Weights of a small mixture-of-experts language model, trained from scratch on English Wikipedia.
Size: 11 layers, width 192, 43.9M parameters.
Experts: 64 experts in each of 10 layers, 2 picks a token.
Training: a variant of Muon for the experts, 487M tokens.
Below are experts of layer 7 (counted from 0) of a mixture-of-experts language model. Rows are named router (the router's row for the expert), gate (a neuron's input weights, with its number), up (a neuron's input weights, with its number), down (a neuron's output weights, with its number) and show model dimensions 0-191. Each number is 128 + 32 x the weight over its row's rms, rounded and kept within 0 to 255. Numbers have three digits each.
After each expert's rows: "gets" lists some tokens that make up at least twice as much of what it gets as of all text. This comes from a sample of Wikipedia text that the model never trained on. Tokens count by the router's weight.

# expert 60
router:091182127140162171158103157084152152149148159080102112081176136154098128148150098148147144086125101121126096071120150152100110186090064113135095122189097094094109069182127065149152121153102172186072164194138112123114183132117159167127170106124116097093118166079120096161093098099067133172154168179175170106162164122193150094103082109127145145150119153110133158147133095136128079148111053133157092112162152117096109117166155137101114148131155122155096087103103141179108080161097137155151055075102121173112208126145095100156110152123095139136172099148113108129178119177119147093
gate35:094207152172134081114137171103127107133104148117134124158169103105110111154106096117122074132061106120145115132173145080117155141113122146086169114136139143075135119125145166061139127146149096123121184042121093155117180123127123173115083146138102204070147148077166108147134114160187101101158099092155134029080124067095089138159103113149191154121085147124130089110132119163082170103133109115112170124131110143138109115101161185116200165123146155102115103154127192125220084165141130088119125129134115149126150149196093148170148076148151118113145156137171163157083135077103164115
up35:109097058160140133187101105122180048054164087099106112121066171161123143111107144109137129128126106152141146083114119083141125115121124145164093128092092066139187120116165152120141097189124147067164090152149190127157086131138151111098166112123151114200104119142160150158155136125140148166103115085150139136134150171131112126167111198090117136076153112200133102196115150145159163147137125101120065163078131156183116195163163134137111096118117125105106184092155148124103143066135162098141154118129093174126158159129112089047126190097118162139151116150090094075162100067157116101
down35:109072145065158136187096067168098201105108139124113237096059119097180169115118141180117139112136136156138099159183081156131147120108137118142074113091165095209115113132125132146162125172123137075126104137120093095071144115116106107144091096114159089133165168117093148125130079153139081106137121097126075117135152202162131106119085134068153134142111107147088174129091128148122127144123134215128144108109192069138139158118091108137169115124134129059102142131159141125061120143155104146109171152133051134112112156108115143095081163144110129097120131139201135165151159190096115135
gets: " |", "|", "=", ":", " Length:", " time:"

# expert 24
router:086164108106113151157169108076146147086101142141136106134173099110095172113156174129160101141144105111099133133111170099149144138112105166122119136127183048119183132137142153107087105128082125153121115204158064113084091151050119144142157194164126109096137139160168162156173119184116165146138093181088144138173120131117130093105124071093138183146100087137110107149141080124144130112129055120129160159096076081133137132161134217116060131160130167087144073100070074111180166146100129155117176086128086146096140144138088119181148090156099167129126115144086105184107110193092126146
gate0:121130075124091073074053155110103064212162136162111105090116101150167120123106135070111092154149140197181097107167120128117068121125116153184055160148122145128165105099158091156177145180137071117143155127102074104118148153118178148116129154077088125124164158156156136140112094120127130131167124140094184151134103105111128133155119148086165169164138082112165120146184139145080111210121093104161175147113105108165120130164169131088119136099105129137134157149098157154147170135175192108187145104074148150142094125211072127134071129143172148135172106169167101132092127108103148129
up0:097113119090198125144221145127154142087040144121121096130155164106105086174127134174144172097092137117089095164131113106130189122152117120085112153139181149205151159117135129119087146064091164167128110130114137156128138148112028112140168103113111111125124084103037132061138171124107077049123085123143091163147112182115109104106175104114084146148091159134096174155101107154184122079134152135096131164159077116180164103144088141139138091134121134095113162117128128127094070131149097088101121165172142079133167119113147144122147133092130093153092081156106154095164146074142111103
down0:126098115096126108133155084074091209166136129084216138051118160070080110083112146131173113136108113123133178112119104162169110141121100027093077085164109155137104120158107161125111099144115141110126143172139080112107141135175142097142117207130068140152077145131123090132144100135112111144084089111098131122140086133150113171144119106144176132114155077104089138111089116098089162062144077123122089110144107132141047091064122136147132142133121068174167090143176133119113113120087083132201136128097118143149138108088142111151109133047128138154121143143067142175141133134173131196
gets: " to", " from", " and", " in", " by", " of"

# expert 40
router:118161158114123153158123146085172084153170107080147139139127145075079110162134079099163192106091083106133093103176113099131063064097105125161098120129123088132158123169156102095158114153104159114084096114094152094115119163122125084168109102126091159110097108119130119143078099161168142118135163110170156163076153132140116081155112104130129142166108134095157163200123076065158170144158155109146140085088140160102201127148121130200106182066170155121109127138087183213158099136120095070167104136115135126142150100136138119130122103064102098144085099194129051162156100075102101122
gate0:155128141082124125152080216083108107098130106191125124121113144158107100117124085162132123099154131130153074119161076133073137169145128120133136160135112151130160106073116085106114041161038091083146121105102065124118094146137145065185190119131094111100150130086126164142147153059155079156153113141061145114114163104158164067113080111181126171114190088098136155068173096136116138120123125119167155144161082113130163085132121072120134099108160134146136089084174130179102172097085140166114090109125124142114169104100147057119156148135180094154091143119113117131194121133157100120
up0:139137149089148111113118172098091078080057177157143087144116148147087075129115067088111097117120115126137100117188116098109128178167127163118136122136171165082145090095116126078165077130116059074175127146168045161096101124114131096170131132181151135163109132145125189123152143084149141099143087121088114091162200121107151116101186112200132146091149131063148124072140108130108163092163148124120194146132103142171161094137101070136098114103129104107108120106125123185097114113091138075167144108103131058128142139112141111147214112120170098136068108163092140149149175107097151085
down0:174141145155135107117128153171120131089168102158154124126113110104042147122112145082165126147117107085164129091065112112176090108132149150144074077162141111161098104154128119098128120194163122120083076185176161123101067118150103120171131085166096127135167110102149201169110121124192168066101163169150195141113117141084147110140238132072085133077174123138159098151137121106108099122147140168132114101133114121100136141087152094122143135134144148079072136119163049120102128116157151141088109177167187125123133147196151157148189115109175114138162155121146091153084127127196141134
gets: "-", " -", " –", ":", "==", "==="

# expert 14
router:122138114150162121122157119132150097049097143203100085146121171148089126099115170140147044143172129153127179136128139137154079154095088109147120205189164107123173133057156097105115140102158127159096172185159099078130149137071146143154119157130141167101119151144142115145158079127113135147145139165083123091142099084109115202156098143095120124104101144167125116155130196104114098089172078128105079105135081120164105144116099146127065131083148159170155129126116081193167142107164094085148168124058131087140120106147113106160176175158134169074087134158081125125151110093062180147
gate0:084120074112090066157108131114122153151138117080111145165165141086132122115129167053095116114138111098113115172120145176106119115081083133158147119127127114148114127209123058185108107047139162134110119147112182088118159103127172113086173093121144139176203147124120163102081151085111157111076122143130118139181150088158181153102155185135097197138123100081102155101123188048158146137107139139162141156165103163135140139174178140106178125186104133108096078086118104093105122134171145078201146082148158114113121157139092128172144077139178126090111121121086158127116173111115159166
up0:085090128110096050146072141102129133182094099124146147207155122100121144113115164070172102145152133090119152135151121141077110101139087128131174124124127173156149133185099078199096111086134116111132115124132172130105150092107156115091173103133123119172185118096125146064057167087134107087130157150152105152142154080135199155116130160172124187110129117097097163077113140040132162141085087110130106132176134122120137165187150132121229070132097151102138096098114095091126109149156150104203122114186156099113123194174101099136184098140160119142136140143118120086130139130087134150
down0:113103139138138152176102158153155139120081061123140177143171129084097068133175135120184137147116124163055137132150112126093188147123134120064174163138181187122145197122133130149112130128096122105106134165118134124099077095091133142132153113210184133152120111118159077099127200133154035145141104159115162175099187123122141151181093126153161160085169089120118080130163089124184175083127134086133092090189086132101138127184154088143191141144066127110165092170131096130127117105123116161083129150115083117114153165131116136143129107192119116108149137140174115133072162111129165075
gets: " the", " The", "The", " this", " its", " his"

# expert 11
router:141119138162130164096096133181132130086074090152050064142133177171069124095124135161150137148145086126143158126141119179141139116111072086134126142113176119156116124138175143079118158145129143112118092111114119063146181116098094129164112174184152130178176120155131076116118098132116094171104058143082100105124129141157080174135062179140107094062088176137140121186129164111103164070143157116089133103185108178148102166139122113136049181081142136155122148100145137160144132109138078060148155132132120107109069114099153088135121121155096157112105150166122070088161184075091178125
gate0:169154148124134123111121192176113153153200122158152155129111109186091183145143093110153166095102195130099156085113140102135088200182180129113135153105141210160187156100162116088137125083162137110151102077108142093168142109118130162172142098096087131141167072070100108134190112113096106167163179085091111152119174133096090145156099070141105099112129130109138150135101136149142115168101157125137100127138082174102154153140114115134086129107127191097113115180094190110147103143182188139094141157101150103096097142112132114112073166089149152141099132108175177129098073159073093063
up0:107087184148134093193109109073157142145137089078084125114139170115107192158084187128186136112100132190161167156084117131068115120103072145148140145110120092131107131098125118114078149216164115168147142149098150179125132170137093154056094160090132147133098151076097165176124085094141155161116111125146146175149114125148134158125134163168095155180111174127094105125103170156081154179120105176098176156165082076143083169106163169145095122161098187128074138171156133082091129120135102072076147173112150111094111075122173110127148157133121123111116175125091118141164148131087150174
down0:154147121098145114147146138101138141112110086103155135093103123136146088123196121111153153112138118124134165127132184115130124173113082123142146134169162150163128131076070137176163103070160143125139161112141162156114102066155159176141168095129084148094101026119171132149171146056117119080127103094120151151093104123056044144115202063096113150130115103162131158181099114117122076099151108129142095132041145118096153088100091128104107158204142147157093137167093100115106082104131129124106133144131143088163158101101067087182145126063165215108121126141132127160092119095116097090
gets: " the", "'s", " his", " The", " their", "'"

# expert 35
router:121140175083096095124112100177167083133187158100095097075103090099176143124119103136115096141105084126162111149159113137152143094110056086168172099103154161118105086152135184111082149106173108074111150163119178138122058113136099124107164138139104113197173107128082149126098150106111112085131099160083074159110118139124115107103070126105132144182097071131154116135052189119069145137154139141160082106127142150151098173121114138162137116189142102126098114113187166110099193107153111075176133152125161165142168132152121172176097193157112099110116121108087138127151122200156053096
gate0:145114104125187105092103093119146135132180124114177156094135148157156067170161135082167184132146171070148151120124059151122255147135069139136148112097124152128149148106176133138170085113139141118142069112138098085158143061115165196132161096126118159053137082145116118117122163100172106080129115114111141136132147137152144115134159153104190096139103126084112155064142141143152085142118133102134112132177113093132153152157097139131126123138114151172143099156093071174181157080145189134134164127099195104204144160082104129196153162096130156139135132149111106137120098075196133138
up0:131127113119151131163081108071117122157164142158120138099149090151170082087164150093169136133156117071067122156111104135124251118167080118126153136120116108133142140103165169101140094077152119121161092165165106117123139062103131124105092107119121140108140083081108133139121140127218126124095072119160137132112101100166150112150116148169152138164101101151093146106104131130119085186063098084069066127134092157137148092146101149117106111078104157098102068161158131168180136066158188103114132111129182131232164137137131170125180192121108162108130140119130134174141060152103124164
down0:144068098117112111110116108113178082183208133129165150066170133066128117087148131146139169146104124111139115098128116109128172133074069123130066133127168164162161146132142222112156118093150121148141050085124175121144089090146147183136129169148145174127140072118162093097125046135113132121126150112095161185109092108135155058155134148099140073149092089143105121120144162097145114161128107105098114151143109131124130117060033114194146119096156126107121151140115065113126151154196161133161116122119141106133105057088131168088124135131089175118088108127101153164097067165128091128
gets: " G", " g", "G", " (C", " Ch", " C"

# expert 10
router:089135145184128137193088061066145100128185100099127104123150145189110090128202127055157157132113138107109094086064148124145073116099115162170155175167131140117167113171127058088130119122070189152078142136103150052146141132102170136160111077086116140138123152093104112146102093118147095102145165126146133132124175109158096086150098127096190132152138136116115179175121101103154167148165134118203098105144171114138159164177118151142106134140139117154086102133069134183195102159144157126142113129060151128140122115173107119167129171099119142112119078169100140201168125165107154167
gate0:156148153105108105088134100132130106116058134121115162151182037092151108103107167086110101134113133157118106163154113197147114145158037154106115139168174121132147145096103134097145114137134127118158076149090134165140147115179129153138153100120136130164104099138072111170153150084104172168141129096155125107055148152094034131128115128147100116139164127145105144101178110062118163103121171105161115160172109124116140124120080101176130112143114145114156109167158119144137140154086087138194127081070062141134111134132130074144085130135166218134109126115225110025114122113180099137
up0:149124138164195183111152141108143111134149173128124098141080141184163141097138084172182104172109207052104091157111145107121121135130170142156080138121079160129128088151135125168095112209109139130155201163149129108149113139121119164104085127162135155137122114149140064113135143102172115120147101107139134141191150130184211100152154121115198167112095163126154146187088149124137122162164121186114082085116161142168143169059186146095126176177137126128097121156081142126071086137097112092089128118173167095171154119117125135122134137115082120118124117149072179179204123084107126138
down0:166109162148135155066201147139088137103064119197165119127120100120111130110149114136096103149091154117167139112135113079175157108119103163132130165107151150195125105154150089124089116172176089113086123148086125083136110155084116089100112094108117119109120118141142089094143146180143182091141117175078114141088118092106131123141229040119108130113104140155160107211119142145099129188140112090118153106186163143119092113123119162131133163117118102118131135113127133099151152126177069153162127117095124036117120148073143247124177088112174113132142126140069143076150154121114106083
gets: "-", "|", " •", ":", "=", " Order:"

# expert 62
router:113146098135118134153163104184074157144084118154092111201092123160172090110115114114102099149114077133109165083131133190157104175182160158102137164056137152134173074099094133158164132081107098132092094137098171150102076209108158174132144147089102080159190115102088124129118054121119142080133145121127143168165179126181137196079167169144107082136144135139138077174153157130118083128187093133108064134092101072121112120178153108105153134154134140135144124093144115093152115151191087171164150127107144091140066095132162131123156070132119089180098128130108108139101116121120161085
gate0:112126102147107092042111162120100199033163128148153088107146124096122072094117142089151155122146127115085159148119133190068153136169158124147144132144091138181157108128125129131098076069070137087124102175134075130067103114107119120117092137111076109108165094149137130107075146162165129102150117138084165167139149087143055167140149146067155146117141150140147181185100159146047130120149134122104092150132153052121107162163134150170161100148173103130088088102104076107088110140129110116108151190121122112102150128141119136143144185171116127058158145103122133116091105120058169186
up0:159185152078208134189111105156081052136075152097064132174145155125171151135127101119108154117078132175125095122103131117165104134125064137125123151138122141055087087125111111163110152126092134137184134135131171120194172130125125136092152142096140115137102133101150091183208111140125092192128085095178130117133111116158096125112093107203162103168094122102117098130136059097170108069100143140166077118151138169129119143092110136096092132142107156119151131136129100117123187154171160149121157137110160164159158143091193207090090091111101140087141077170127082142101144141174074124
down0:187165122144058147150104155134128112086136169067134123128137094138132138106101115112060146093076122121154134158110141067099131136148129114082095110135148066126093085155065176162137142141097104214082128129130139135113164115147118087084131168174095143140094098131112143084080145098101150154130125133148118147154078179134149144174118133126147137171155152187117129179126107201117162120095120090112164123116101182048149094099078144108153158128067109112123161088116070105071147073070146124115150089168172142161087082079164114140151118126134134136198162073168061129135104141161075098
gets: " two", " three", " 3", " 5", " 4", " 6"